Weights of a small mixture-of-experts language model, trained from scratch on English Wikipedia: a variant of SOAP for the experts, 512M tokens.
Below are experts of layer 5 (counted from 0) of a mixture-of-experts language model. Rows are named router (the router's row for the expert), gate (a neuron's input weights, with its number), up (a neuron's input weights, with its number) and show model dimensions 0-255. Each number is 128 + 24 x the weight over its row's rms, rounded and kept within 0 to 255. Numbers have three digits each.
Before each expert's rows: "gets" lists some tokens that make up at least twice as much of what it gets as of all text; "comes after" lists some tokens at least twice as common just before its tokens as in all text. This comes from a sample of Wikipedia text that the model never trained on. Tokens count by the router's weight.

# expert 4
gets: " M", " B", " S", " C", " H", " R"
comes after: " the", "-", " a", " and", " of", " \""
router:132108130125157120182070132123073160103073142135108139164158175131101149140146166121120148136063107145131125175147108107101105151127144103114106132160095163120136099124123110143135081132129138114149111124159159104106113114160098141147120128113109106132195149128128153171126138142100088113113133132131151141130129178126113172121101146121082117121116135119130115156095138150171120136101102112150107134124108155123129127131141141134089147126130141126065128122176148127159093121118140142116173101087154120115113119166108149114134131102102117140129114125120111105147163138149159143151143067130107126135117125099105165177138161120128089113117111120162094136122109142106131095158142105138169151142182133098087100140165145107114107163103092151150125121127110114075130150150086
gate1:161094101102121146150148113155127124187120118145135120173142104118124136123139152141103125147134140112097127139123139122119102118148147177081093102171080132169164123177150100103117112127147131127144126130138108156136136183154128125127111108123144104117163172134100129134092113087070115073128132149132131169122146146128126154112126108151136104106137134117124142124103109172132128122200105124177152141118154153170119129101093102133121127164074124126100105088185107129138126103146146145122137132150157112155101125129129125115090120142126106148157112135144126146110127131119102126141141109119094109156078142108154147163180136147097126150085091192098091103118126128149118102132119112125105119121136138119106086125183099144090171160118146146133131120070104162083116134123126
up1:108133115157120171135134119118150122120123086156130160099119133114118115136119183139108139134161147106127110083128129132153143089121065072124166123136081131148116136137140162101139103122102092154128091092115105125115155105113068155096086098120108100120112123148168123127118139101139150133135158128127137100132106107125115123120094153125170108119159137117133114179082127149150126139191130138136102102106137130073132098135121135113091140119149129154079148126104067122149116091126208123117107109114137162138090088101111145141132124101141130147123103131162094116106122140103145093135088138122094141144146104115105129108112158168101099142188145102128095140147114146146168117113117136146138120107171157098122149119155144099164131127171093134135124125125144190141117118101138
gate2:111130109129124122118094088121158138101080109130140092080136131089103091112149106104099124113113117116138160158103123182106112140106109126079074153145117089157087144161162073133152103109123088094153149123112138136185117130138123144110097138114114165092134140106150139117112183102115108132109131134135135130155142143128138146145095124104138123098167133129121116183166102112140120139106188128147133133132121133107117157148160135130114183148146110129157114130120129129150062098104161131121154087133160133150140151144119069146078127105138138144081164120151152127139124131099161120134121148146122154120088151102123143099124113134168147072073115123131153153090132137149150114161119118124143111152115102149113140080091113146129178149118118119121101111115145146131147128141084
up2:113109137138093076097100138122121114151148147123135141141144086141209159160117131116108167107144112129163088130110153123134183142150126066129100094155109116152080146122145104129106126148110170110149090119119113139095136144152129096111103118141104115109141130135152112137083141080153080112166134112130114169094132136146071134128192127136141131148106107119122130099162120144143125149144120116131109136089144108104085136096143123122182124129106134149174123105097128193110163176122150161131162122147122076127117114139138130124105110179106119147097098160129139139155150100144147153109122104132157079105115137072121056103139113103141127125099131150154129112129127134114132156118113114162112116128106157130141087126154126125135156144130132138131115133129087108123153146115155
gate3:158101138096125111116144116131142170124153141162158152144146146128154095109127085129169108139115148148126127156136155170128144173164111105124098142155132142123115150116107145112103113116158130103086155155099163122070115172129148152138146123108166136128162133143110113146123136082119095104130163169134152122148136179134109088135119135174158097056135096118157123167131115150131122142093111136156111156120147137142152092159096143176125128093107150151143125139104126133123140106127137121110124120125122098121118188137124156121115121114118098174136149122137180155118163153108155150121144080158075133138134166113176128099150114096154118070156114149120120111086141127128107142131180139118162132177121112114088132117155115124130104157095103139131135151146108174115121111110077
up3:114134157163121173123162149149103129120120137121117153144129114119123134174148124113161127115122131117148111185068082118086130114154123167115096157140133134119119142092170107145151158147141167118146156131131129082149131110119141108113145135077096106119092121137171106126131123120134093132123103119110073126144111089154106138168151138153090144153115143097183137120156119124138136095138125091114120145125112136122114164126134191120163126152133147113144094096115094134087107109151084130144152132146128089113146088101126142080148128135149130129086155155065154100104155121103144121113132118087197153128124110121099155144119128109096124144143122134170135132110133160096102148107150159126157118118112122097116141091186122152134122095103127149145146099170122137092157121185132
gate4:110130159115119081124087128155115094120109121121102115126089102122131159104130160167127175120148123163151109182146111131131118136133133103116119133105092141108125113127102152134129126139167087110126171128134096111123135142135092119109127140143117106166137125077103125123078092094122139101101129118118124148116100123155124158118119132136126129089144109120167119128130153122143107139124114110104128107103153117166115126144157110107062186053196122083104125114148162132121106175127133148149104141112131115098106135117121139126154117159132191133080148093103169138161134138135135106100143095135081122138071111108151108128089172104095129117152137115131129127101132135103128124077115122146112133126092115154117134139112070088162139133137104133198122118075097151136117124135115
up4:137124089179134164107116132129097128142126154139112097070107136138148100123093083109123078149135129141127115098167111159152129143127132105114162125116139112154148157153140095139161124135110133145122106111140098168145108125126121122103105117181130151093164135148108123095105122129145132118150101127139102150144074110186158159142101154108177100117132131126120137139136113119144129136143155125118114134108158135157170107153176150140131133136133148165144121118125061136103152167153115101136137142080145159138114134110086122065145110153178129101139164150108117143119155126091135128123164143144144143182118094117123128127118115145165146159139148166117168147160131115118150100109128135048119145127112081112194159126152121165109173155134142132135129105131100137140104162111158
gate5:175129132108128135137079120160116106105094124165129115157143099165110145118132135112143138146101178124145112114144115167152111103157161106154122084080144117152093132124129071149160078082123099183131133139106123116127109084117162136085107154148108157164121115114140115108099129168109106140116146153155120132120119156100149135119096163092094142144117118098150140102165107099142162130125148137155080144130109113139161125102176138125137103145156101118105106138130129116164131164084133185120123152098109119127133158106126123140104125154140148175176118125145104086095118146132146149073111128148158122133159144108118130123134092128140107128117123082121156127119133174123125139126173098105090155115096101125134158105045102122147101121132115130111116161128155144111149149148106
up5:151099124113153129131130101122117152127173137111143142136151089120136153121126117101121150141116145135103088117117120160123182125151166177157141121141134138120109191133120136109130118160147141099125128139117109122124133141133146138146142098104135102101120113184092180140090145129121134169187155171107124126124153094156080109113124112090149097140137114108142096138100130104153129132140143123133119096150147137143154143167146101146128151094112135135111194146135125138088155152123130188119087097104105093124147137110133106141127119141110153145119120135152099099172127157120114109090126120128110156091139103183187133111114162136134109161125123154146128092133155092164143160135141085115182136117155075138124165080109151148195143119139111148142169113097139115145110152161107
gate6:151153126099116128160107148123156144134102118121114138150128097157117125149118125114118111138101114177096191143140161104098101129088102148097115125133154108146144128131135195146103098086155143128122097117133155152168158093149168150115104140114142103145154152113104150105170129132089119159096103145175122160134135146161143125144114129153120144139126135097138083117114132159141123159143069173181143151118130191102147115118128121131107151127130146140134093121154129118104139143120120131156101145107119133099108170084091117151092132149150122117100158144153124121118134138144136112167118138151120137147150078110118103100103127117099107121129100122103148149142141132155134124106128150122090152085103103128174072129078125160062133157141099052153137122152117171145142125143115
up6:128121065174167101122152169109112165143129106112161109147105147104116118116156115147092155105089164114122140116084114141079127133138142157138135097123105133130081146166111104108193153140125133127122167158136110183105152138148204117119136118121083080127129129171148122116090130142097159146150086119108137158106122102091130116104117089138119142092145149107145146130124118114098131131126146155110134142130159110133112119166116142142101139121106145125138110089142115102153079090111096095078127097135103133118138145105161091146158106169130123183094135093117123092160118188121144123131142122143165139103092147127148151148125146111120098129085111146132114121123122135099153101161165153141130128128138157094144101134078148144162123118147140120095137118082144143113113140127116

# expert 2
gets: "\n", "it", " S", " A", " B", " R"
comes after: " |", " the", ".", " in", "|", "=="
router:130155101090195184116105138112172107115153151140077130124103105141150137091114106115112130123115098113118146119118136112126136120118123140116141117153106157129124143125160139120116168114104080166116125122089079151159127113143106102132130098103130137111094122130146112125122102136118148127124157154133151119170163139156146166156133141164153125133125125164163095145161142117138123137127168114075123085141124093187095138106114117155102112148121158132148127151109149119131114166133098144135125101152148110087123178156164098108096149097168125120187135089117140177178120112128103101150169100128101110145124137132137101091139120117125168141105116179093101107078128068101097085150148156122149130130105132103145141135124112133145144128108146130113133162134136141144148096191109
gate1:115130133073130149151129116114153124156111121139116167152104141132140109155109126116222137103120080086125110083125144124142119130101105136082085104161135119132118053105117155114119126108095084165083095108122106089104121103125138161134114121139163123116119124093099161140134111120159130110127121154133134116107128094151111145104123118113158106125116094131113133135150117130124149110128179104121149117132136100138105150140189138099152150114111126073144123139130109172151105097108135122124110150187114148105161143137132123101094154146134111133122108138168128135159065176128129146116126128146135126121115158174138073156100142161143202105109148135096121110132144114111110136103162123143123081120134169138119120144134124111166107108113133142087154125139176132146173120130120
up1:130136139116147080157132060076146159149127130105103134117131114158120153089095137114092147124152143120139121079133157152132104149135113143116169166117106137125165103104113141132121129136141106118111170129131168110141174171140126149095124179120157130147129089136106140101154112122154108154121155103106085139137122127109152119086134168130152113111139165107113126154140125163123152114139148150104167120139108120119083110133165147133156138079154153141132135126078155137117146111104111122094055138126138139090138100128158118111136121159113138138152109161115099080142125150120108106186161143074147170119083098140120140095086136152095132177108153131137139113139095132158127098115120142132138133132105186125143164116133121160161074171112148125110122106096129111124130162105138
gate2:127143120134138150114112132140159109108145135150133113119085139155160138103124134071168173121076108124136078114096158171178124092126118114101103141123130137091155088080159149123177154109182080097181154140129124149094114122083122131127098135133099159126136075128120123158135133126134116148130157154135122135187150134115140191151078118134102154122138157143159156152187134118148131144140117127115116124128111115124106158123127159159118131150167159087141137103117138162093131149171145132104132097159105161135136127087105157154130096127133125122077092133126159099134118097149164135177140142162135118148168157119140111168113125122131155123120093102107139115092143107135141133158108129075110087141114117123135107111117100164107121145123110101122145129111149152130106114125103
up2:175075152119107124127098083116102102101160077121147121129120130090171093146126124131149130105121117113112120088113104121116116136084087108151132127114140081159128125129132125126156094070132130122112102106127152174118138133099134111153107166112099103173115158118109155112092173162145162191137153121101117144125151142150127138091139136138131121159158127167107123144123135164115113160082170124143154127109128148161120148121109126125102146102117084123108134093145104092121111088117097106127103123156077146127116126151146153148163166146132137146109122142084108160151123135110097182163125155153078139098090118102130127149076144163146118109114169124140145109139108106148121149083156090123137146115096153111132161119175123131119126117187138133152153131103127132141163124121118
gate3:133109132130138125168109119157151163136109133106107095163090157110107179133165134100148124123150138090134139131156099114142125114107144105083142135168095153106146127108083180183123122159102132140117121120139099121110136108138136112115100148082124108071067130128118099180160142094140146135114148152123130148139116097126078098130119128113113144075145155159097158124152140134098140111118142116129159131145148106146165109140103122120144145144116132153132086123143145102093139200153127153165136101112101136144140157127107161170086126139121123156145173098119091131177137133077168160178151102141098096146146105114127134142120139131107132120108129141130159131122106114073111130138114144133156159123136126088163107137170156122117164128106130138104167122153109112132095098177121
up3:137176128142138092099122113135093088145139139102102165123122130128116142146121127137170116088108122103135120138092160125115137105167112110169142131148121148156130122096108128097112139131116106083111112090099148124114106118158125099091146084150203111142142068117152126133122121097154118135111152150099133151141130142168107099155142135177132134141127100124095190123183167125117158085121134138134140106149068177118104125119125072143077128142138166118132125079173098136153135127121155085142157128112153128126094112140114108109113124102142123062152123138112110161130132096129132143119118172120119109108124128153157131127126136123103138144103142151148112131113104144157087119106165126129080061112130154122097129129120141122108128152101135153169157129114158147108140101148070
gate4:180116174115145129138098133136118118122132131108137123160052123132132138137095131128213156097158108163158100143163133134160119110083158132143133131139130133102110112130159107106060155083097121156103148074108112147146137078123125117084129112154099135086092130164135150123141092144123134123123121138164134098145140111127153130100141110113131123150123158114162140129146134152111142102152120126118086128115152112111123134130106153144096197095112138083113097119089162131153122106090110108121138103139142133135096161145167115142103110104130119104108162116128113140144152132071094092149132139104134151158107079113201132141104123122122078116105126125145145110157077113131111123116130140085107130139168127101114132135122113109123116153167154112086097148145132137108134130128139
up4:118146093145134128143139114114143088118110131126125132157123092154123153123153154106130119113104138108154117131158115120129135155112123123140104135125104199129136112154097141117132134104111098148136112150131100078122133079151121173132178141084143132179153153120137095154123109085140124140129121160111146093172163102202126166114145181105121130163147157137164120102155118121117123131120141114101098132128137085159124118110113122110091153108112159137129154152103119141162137126125140099103121161110137135116179116093079121156134133156125148165141125148142138184116163135108120156108101153127075138095128126090133116112086147102082141098144133096090167125125110150111169158154128207124133136100140123142122115113104112140123117092150160149153077092138163172142132122116108
gate5:144143132092161137135128113143138097100113111088119152092085116155109105083152109136093099096070115140134129130145111098083144138102098140123140092158151123121152132146147131172122155127109128124128150154093125155165117176144103128129164131141157176148162114129141111096129083135123138115121148098113173119120168118137111163165155160103124132106159120099134126097128142123121097138159093094124100114134101151106136106129139167141147086150143147156131112142080107137134145094147126134129131125156105115138139163132152077127098128117105138109160159087133142096109123173148116168110116154167149107147070194126117164122109128128167122155113179131100105094161158090145149144137113144108109179095100119151095146083128089100134157102112121117120128149134145172127130105136129
up5:106158121141119122117160153104118106095126106156123141121132146115128108102114143197111113122117073112142160134155131111121099095140116116125132144126155135087169139136118116111152176156095092076100162114124098126161146117130113167155131117096127116091112137095073153152133132115147118120136160096169137108102119152139120118144136142100142152147124180131137138116110146110170114096132152191131109091103113113156149141125121149120138115145177130119114121125148149160128142119129085054173099147087141096136172141167148114186107087107129100142111127116134100097122082160101130168108133094141140119141118126144160111135132164122104154089156156125140139138081113161153137118115137169124107135108125117155157123163110173093116138084130129133145169119144147088155159109115144
gate6:124131152147159134105120122120112135127079161139088081142120135124139154149157130145150149125128106156113145128137078108100111105134131137155152127109110178129083114097141157123120083125154091163111133092110141134078138111108163159130155167150143117126113102077161137142125132124138148099122180104111125125140133083185090114103104120127106093105100107137113137166140143076111150141101172136083156166161150110163132101108144137134132159146173127161134116081148152118103142117153091127135123156148097097171085149157118153144158165135178154191117124136131105139126153117104141116144186083154113106128105137123105138119106136163099151109108145146109117119115153100111126099142140132117156116081123104110142171141115100146149092123129134131094157140135115131163122110100127
up6:145134113131138087116145128135136108116134136105087101159127141104112132112111114097142119099144139114142092140161163110171099109133145108113097148110117088145082152085132138091139116127165146106138125126112110124120118137105135112118126153134102095148126091120111121125161109133102134139114100127078097151129076114104091123163069140157137168124128090143106108138151097108162114149144126111116109139114167139136103090112129148113131110097157106116110126140123110101158121147072166090124124106106091135131129140140103157156120174119143150164153090121122152161072128131104070123116157121068141126124164130121121141098127143131088125106132122100192100150157135133113161213135173151102081131129148147152100129161142139110149125111130125099122150142106121089086185122100144

# expert 8
gets: " |", " ", ".", "A", "|", ";"
comes after: " |", " ", "|", " 0", " 1", ";"
router:139160108118112104144126122160089077120101126186165094158158202094095118144157108135131106143152136109141164110073141160112157135116164160137118123141157109084143152140139162151155097110125150165084120137165079137116159153091121139094090122138113090163122126137109141093160111110105111139141141168125135154111109126150163106117092153135143103142120117119110128123122142151121065113120107166125131144128074155126129151140128122122127142138156133115131175156152114168119155137136126098113143128094131176163116085093138123144106158087145152128140102163113101142171110146124162156131131115131116142142104106143132114110137129147146093124128121162135151117156151106157101130120112134141075113133164105109110147174099148095125137116105170094132083138147120134158098139079115
gate1:110111137143135134139071103141126102166149142165162152131145110118130095098145166124102125125128135126119125116145150146120113121149139140144139107141139132156120121132125153158148143158136116176147124117123114169125144153116091113101077125141159146162123097107127150169137095091174138107112160097074130115178164109149154110131080130129161149159129116100136130119094115158107118091128083161112131154129104124174168118095121101131125142131132162158134148137162145144135153109140105173125144101161100155117134112095114124138112159137129180172146143133135109103152126150135140152146123124120113136160095090127187124139115168164105145164127144109135166112154149110154118109105110110151098124135092123119137159104143132146158185078118154126105132090100104140201134071122183
up1:161128145145142115093155102132131131126118111110132166155153124104142155119110149131170112106114140093138087110149097122110154139139111121114124148131114118161108136127140095126127128161093129133118154128072125153077125143109133128109123145156150091141147139121094137133144122133183136101090096128128152115127155129117154174132122075100139117139118129102102093085110171163132104153110096121136132102155132115133141126148089111085120126118111118161124112127092127158142138116076164114122143146128169121150153080148064125128098119159105112125079095134113114097126087141176134150142133146186118153141141115144099119136190135133131117108149138150111128132144110113113113077079147121144133089166113159108121136129121153126050127113094134141102058168154100176119109081138131
gate2:151145144098131119184135131119126159075136108168102112104138168078084128117136149102132125170154165102144167131125183134093090104148136109152127133142163125102087115071140119155127112145142119144090147060133107116110156143102137159122161134128097121159162125102150130136133130161134099128141158105129124139127157115084163115136163137125151120140111107118091127111110138135163097163101184158109134158168118183150150145092132162164103095129130133130120085138167129103087094119132141117126132094106113134125121144079144155121133143148155142147126155121110185146151140141125172115124161128131144120134132126123075121147157140139088127107134107159115152137088155127127120151189141133153140118083138114136143131105119092141134122084120152155102121112150105114098141165142156
up2:151122106104096097129141112093184150092098114120105114106151134121138141159100136100087121105166136130148105111145121148123145173143124151117160132146173126153130078092120089120139153114133132135151161122112159094136112131120127173132116149127142157127103143187147164134180143190139102151120142128152112119132118089158186153170143151096138123119166076159143089170170126118069158156118121117141118132105115098067119119153121127130138120142104128114158129137147114132152124160125131164134159115128143128104137175167117132135120148085109103145092119164147126136161138153123150146116128133124080153132151108114140162106124094128151083116114120154182197168146108138114131130107089145141124166134156114135114099144108174139119150132147124121105135109173136141137128145151128
gate3:127144095158120122165096132159105160129103145131138132122108144136137118130122171154102124134114117132157146104097165131148144143139171138098125101141150123135110123082129185096150137134124137138085168077126103132125149119110106112109106116102121091135147129105111151146164147126125099178090149095105156138097138152138102153143117163164140154088104170132131103148149161169137154114139137142127110176139081133116130156162141149126126144135121129156095221156127102103086142140159108097096092119146150114128126155063148137130136111133123156102126156171113177121171117180132141137131116145163128135179132132121139153090087142154128139129136123124120165115166127135128096103161107085144117103136139143125116140138103147131132141106116157106159165149144157106144126152104194
up3:130135121151151184147148153089172117148140146154130142105105107115156110125151173164103121109133151097109092121116161134171124097114117127119119122133149119158166112048137166154142172124130160118117093123131112095123109110127099129133123152112116129149137155135126107121156138125116132125139163122125091136086138166104138126154093124105133132156137129103106103131170141158146098119128116117094135127152094088102163158099134140194102108154149140162150096124136123166143166156144132149151121153162145092151088164146113149166151135133148119153146121139161122130141094119134111135136173112124097120155149128130128121173093147108105087110135174088154147125152049094158099145146107141119105138151152174140140139116166164097155168123094124083133112143149150148118114104124157
gate4:132148113131083163121121113149123120161110131116165122168093137115106146141113151116150122113141170083089123108153119136134145146140121151090135096156093108103145103124194131092132113142135137157080079104135123149147102113126138146162112133095164113148106144180095144133145124126164140120061134138103096155111091147103148122137123161172101120138128162115118131171123164141129173145163135130128090135143102130131105115095154158160122145155118122123112173086124167132152094140158099143111152145138083103120111100085152131127079105120122163119118120134101153145130116169097159153154133099163160137154160108143135171175111133097147135143120129155145145117136078126136148150100156117128124118113156139128105098130141112145099118167150153088137141122108126152142152138062178
up4:106142171098157144138134133117164145110186120128190133099130097088122129107119124140154131116142143114143170110142130130111117160104103113141145101156133114155119105122160139133105147125178098109132152127133091108101108121134106116188105137133084091112075190086151086104125111158170114101166142112120130128109169131154144140143166139151126167131155151138135111129110118148156117140143131086119135102133110134102133149107154083154096153140182108130112131113116132186105159146112132132130138130145119142150093083133109116126160051106099123108121080100125155135167150134109151116125106124147124173147112124146125095124160092112121096133120153159161124104088112130117140112125098124149111146111104108132100159129117115181075183095134143126128147153128121132147131135134174
gate5:079176092117110116083131116134143099137082105143143139106146166106121114144147138138112112150127105090116144093096154133102134157118077071134112125122156135095104132138125144119116092102132117130087138156125108142127148124115143094109145092118140128101077141106092176138169141106114070122128130095104145150126145110136109096116135125084153165147186097135124129123107084111129111103130136147141074149119139136084156122148117160152180121138131138100131158125138164109055186112132145151132111129146125129146149121096145123094102129098081148131117119142078131128138103137148154177132121120149126148108104161097166115113116106168118145109137143137124127100153142146116169115124126099142152139173081102135122179112142108134180098147116138134093135160161141105141104130118140
up5:177113139158107117141120127077115068107136100123164145111166152147107129164160142138129139105146124167127087160135171130141124112170106119170123110104157137138149110117113151135157120123146132163062111151094153178099098101092105122124136115130107144114080148170149143126127170172099134165161107132114151102160153112133115129136095103117160169156108134133161143118091143130125128058095123117137128109119165150147130146147137096170126139096168172162101151147130113131105151159143170130078108084158154166154113110145103154113097132136147155113150146130170130096113114116119129108113136082151138150189159119139105114132165149126145137144151130120143147153112116133120132093125115145078124154115113136156110154114142115120124128163129140120157117134137155132123097100111161
gate6:139117078116088124092136180177118090127087090140173144094094173152106125140147133138131101115113141126113123141088108132121107133134119140091130109135150127129144171123103111111144142126121102105085116141107103113080117149137072079148142154098098113138155113110133119148110099101152123092141110136130124087168131134154134142127121129101127094161134084144172135076114101161095129127094093166123150126149105128109113154100121135182166092168143122124141109110158115158139123113137163123158130130129151105090113159117105080155158083119126131150129137149128149155153111121153113117109128157119141094142072159125133171112147125117180134154142149180129118113135128100168147105123117144112143077136156117144106130119107132148109128136103146126150149156148159190110111134153082
up6:119132135120122148118112157142122146123123122106096151132134078102119105101143151156085102144134132115115159151143166126145156112122133087150116140081107175126121145143114168148130150143085152108106131103142158133130106108134146122172098100125117125125165119132141100117147124124157135115120151109111107186149148109145101140134144204135048132166161159126139159145145175150113134106147113112149123085155141103143175103114134128127087092148119157173156123161116112133062095120157137147135110120118135154149140149217120124079139135140153127126137127111135137133151087140138119110087130126097111137135133133098071096130126160078098172101105107115132139135074102138119133130166115119142130163109152122134117145112172070120138128106149090133134118115129139136130121154147112

# expert 9
gets: " ", "b", "c", "2", "8", "5"
comes after: " |", "|", "2", " p", "3", "8"
router:087095135114122144165140125138112155171172157122146145132150139145131091144156130156117145123156124124116068108163149142178151115170137095119119134144131093118152117113123114151142092175138113146139161139118110129117158091136123123130159145136119107108075123157119149092190133162131124139140109107119121119122139169110133114170185087125104162144095165164094135104095098110108092111140103139171134129096111113101132139055110140118153131091129129134143134092097112149100113133167139098111119127131103103108165118120138131147121152134145096083144170121106116150152125102090126118122124176157125165141107126129166140074077119182125165173174161128109127114130145136116115127144168120100117133108149159118149106118111126124129128121099131090164133105138122157145131124075110
gate1:083118108171139148139186119111149127116102174135134150132149130081147104126111134138133119128127094140151125157107159117166121152149145143117122131146124098125105082128106097079110130158177136144127173125119147101104171139148112159123171157137119142091125133136131098161170139123124111093111146115133175167134061132151138111122128146124160168124091153176090094134135130139110091107134105106152120137130161099155127134163153124133147145151112117122133106143184118116153104144151100094165108079111145123087129164153129139118131136069086088118115151131148117132122121127112104135122120128126076116167109167171132152062127120135117128149184100126097163163130140128107115146109124112088130115121141113142077141145153112137101100099137149140115134108135165125128112114121072
up1:096141080130119136133112132079154123114130111126146147139155130169119118130084126130155104132116126115074098067118149124114104129141131175156161167105120123127170106122079094117085095153072162132107140134095137122114134118159185111103160132116135144140145095128108102150141156151130165180120103171138122117152161097132147155167131108125071135152127149127078162156123125129113166108103141100173089126141094123150157142135150144134148094173106110132143097095117130097111136157162135161133110120110159135129077135129127132143140134144096144132136136112097133117161146149129111065091096146111151178119178106102115118151099074125141141133140134094119148130145147119141110093138088131149124148117158144102107129137115149116145121138097118124113128087110109166132104088110127
gate2:058127151103139125124098131114107104116135129121184164107113137132124118182138105143079121129132148130141129056126166116173145100117128095104149095093136074126157091116099122128115106125077155107100100167116084092143156139170086128134108103117194141163106136090160137167162152117134161159097108133148110127114130117106100153120120097163124121160116117117132113104150099166149139114140134148130109117120124095139143166119149101112147129144144114149128119086094104123151117158103142141149115172122161132117146101131173165120144134133168130140095132132127103138095164114141124122132131124130171133108152113120143168137138132185112139188127132108136082153126139139123142174146132110097137120117096128080125149101155138111127098123144153093122109190133133151129151120130116
up2:125091138137148128170107113147144123137075131118131123150099098092166085120137111155103119108116091142158091137111154139150132098160111107118145113152082153133079152106190155142114108179118126146105157134169117076117139150128080112117078145124160090162119166104169140122111111111142089146133148166133149119071142142144156121106092131117127113141126104134119209141129169158139133094107131170106127168128169141142145105125088142137137120144129163098117132109103131117141112135125140130164117100143141110152094140097173095124154142142103114135127106137161119131162138120110106153119102138133085118112119151135128151149121085131138073143114111119159153105166086159149089109122095125119130151139115136129135175159142143148127151153092142135154132107088104122109099139118092
gate3:171094141115106111133153115135112123168170110138141106149102152119141076122158139119165161094101134150108149155119135107123116135154118142129126119067107171146136108137111122143129130182111129187171145114126118112132103123119150161147109143111133107110130110151163149114187140093136111118131133158178161156085119139080103091165101133158099149120094085123121114138123149118148138160124147112106125156063140118115119153138089090119175096116126090135182126107111162081129127073135135140096119085120105129141131120134131125111154127127124122112127109141111152137160125117130093131120141104145140108116154165130127128097133143147111151123155152140136149087159180120085130163106127110124089124163179146076138099123125126134108145117116132140131116101168159108094074160151094
up3:169132145073125128159139098128128096118136111111120140121138128154128113096122117125125112131153113089135125153103120133142145140097148113088129114160128115165164103132083100106152154132135131105121127052156129164130141113086135145143092099117143143121112147129095162166146134103141139169108098127126139164171116192131143139159145131117097107117110086118165130105143131107103130142128118128152123131134153101131065124142134117142098140120086100116134160148160104107170143162166114163155105106161143169130164154104084117138166171114113145119163140126122080125091137071141118095150134144131167165120146138129122100171152114120147144124148125134118107148114116155102129129114141116140080181063080131121140131165144131120198132109143168112109109108116082134145130129117146
gate4:146119127127100160110161151163110138130119158169146192111139138103113118125126107120145149140104142127107154109132121171141125137109133106098112148113105105146143110137107142123156144114126113161081123138097094128138139149119107138090097140177138153099111101155108110200183138137133113114124127124145146096123138150166111079127142134120134132157112157087111097118155109100136149103131101104140130139132107065166156082104091171142162175181166139125149110136128147115154139120117126128122139114106110135132148163139102170101156123153105107116158090109126147120112154134143106104181176159151113169086116087128142121106099088137105109187159156131101157097128139130114126114134127155169147106119111123174128155127117122121095139091116135104105087147099144157100104104099152
up4:104101128171112115148139152110153151142101159159108136140144115127090182139125125103112126127131130167110102108109105155134105125111126155103163116110149121119130152126144129099143134140097143142108081124145182127148152120133064105114154133174171141144131120126129139115105127127114170129101144138168140153137127127098145149110099150093074163176157122151105120081109119112146134095118134124116114121121161181149155131136122116145192126150139141116146069160143082120138083150112173100132120134113108120140121107091093128091169140118123131123109152131121152093112136139139144106129118112117171144101166139102143136109177119149122142125143087181144135135116107160162146138063092140134137161158130170149161125122135129099103117149110174098133138157091096150093083092133096
gate5:154116122125129145130113099138152151116138152110143153116168100125090124181106103097099143119157129116113122114138118095124175131146109146155083136117086160156176142144123172166141158175099183137184161157101116129125086149118128153143129144127143125113103150152140152119122134139122103117114097119180144134177120139133118120146141103098107124128121142102072177146126078153095121103109149110130154178118147160139131158099160147176165155136172138126112174123122106159061156100147091106094133160141120107115162096109153107162118130121104129130163125111138087122158156138122086083147095112128135148145122154098139103115123100139126128102177125137129139146144116098109121089151140116150114149106132111089133110135133148094093127126143098137116090123138132104148098102106113
up5:134098149189129127159149109108157116107136153123101179110094122131111157103109137151147155065144087182108130126129145148137108132161101135156060115113122169185085111160130153155133173146125140116171083118126130087128114138125119088161180116135150161072172110134113087107161131123100148094082106149145138161127130116112086168102098144136120097141110148154139129142132087138099122092111132134123106135123129135102138117141150108118141128108162083135112132102157144167139121160137098137126147123141166179150133119149135117130109145125118101098106174138162140115160152101133126111146151142119143122142143129171103138147166136155108085154141150155138114132120153109125116138164114130079142135121124146117117080110143136135105124158131152128106100153129153088137087093130127
gate6:124109123130180123110156174111133112141133161117133087112145104141170120124144142107139150168159111139112101085160130193157111130147097112137103134126130112135103108104103139158126062114131117135109152142088127084127172180142135096124118143151154097090089124123107150122073138169122104161128115134127113183122092125180108136148155125172114129136137120113130091105139111089124095130128177103103142129143133098108107145109077150153124154126128167125108148135150126135127131125121172120112167107091118138117115151098132145181102148113071141158121159090107115152152110123098190101168170119134101106121114149171091133140143164141117144147144175123131123153128116125148140106143126161107114126119122111119105149156121118168127116113117180103188132137135136130113136134129109
up6:147155144152154131181157170111120151090124116141146140102159134133107143134158151128099075188119129156101105127143123142131121146133186135142121158152179134117093145119126154137101133133145176198099139141125167129133109134123102192187103108183111093106162154118133128045104120129122105099112177115114128147106111107137146131110139123099125144120145130129128154183124125140150110116120137135114095151121112140155095130143132136110123125134142177095131138119137157127116150129138104159145136140110130111111126173097107117137154127111143123129120122094126151147091155122144168139172114120172150092089086168149076109138140137121179123156144112133153113160118164131145127151118112111149126107088151096114121092139130121147121165118168116152117064130152107115128135125140114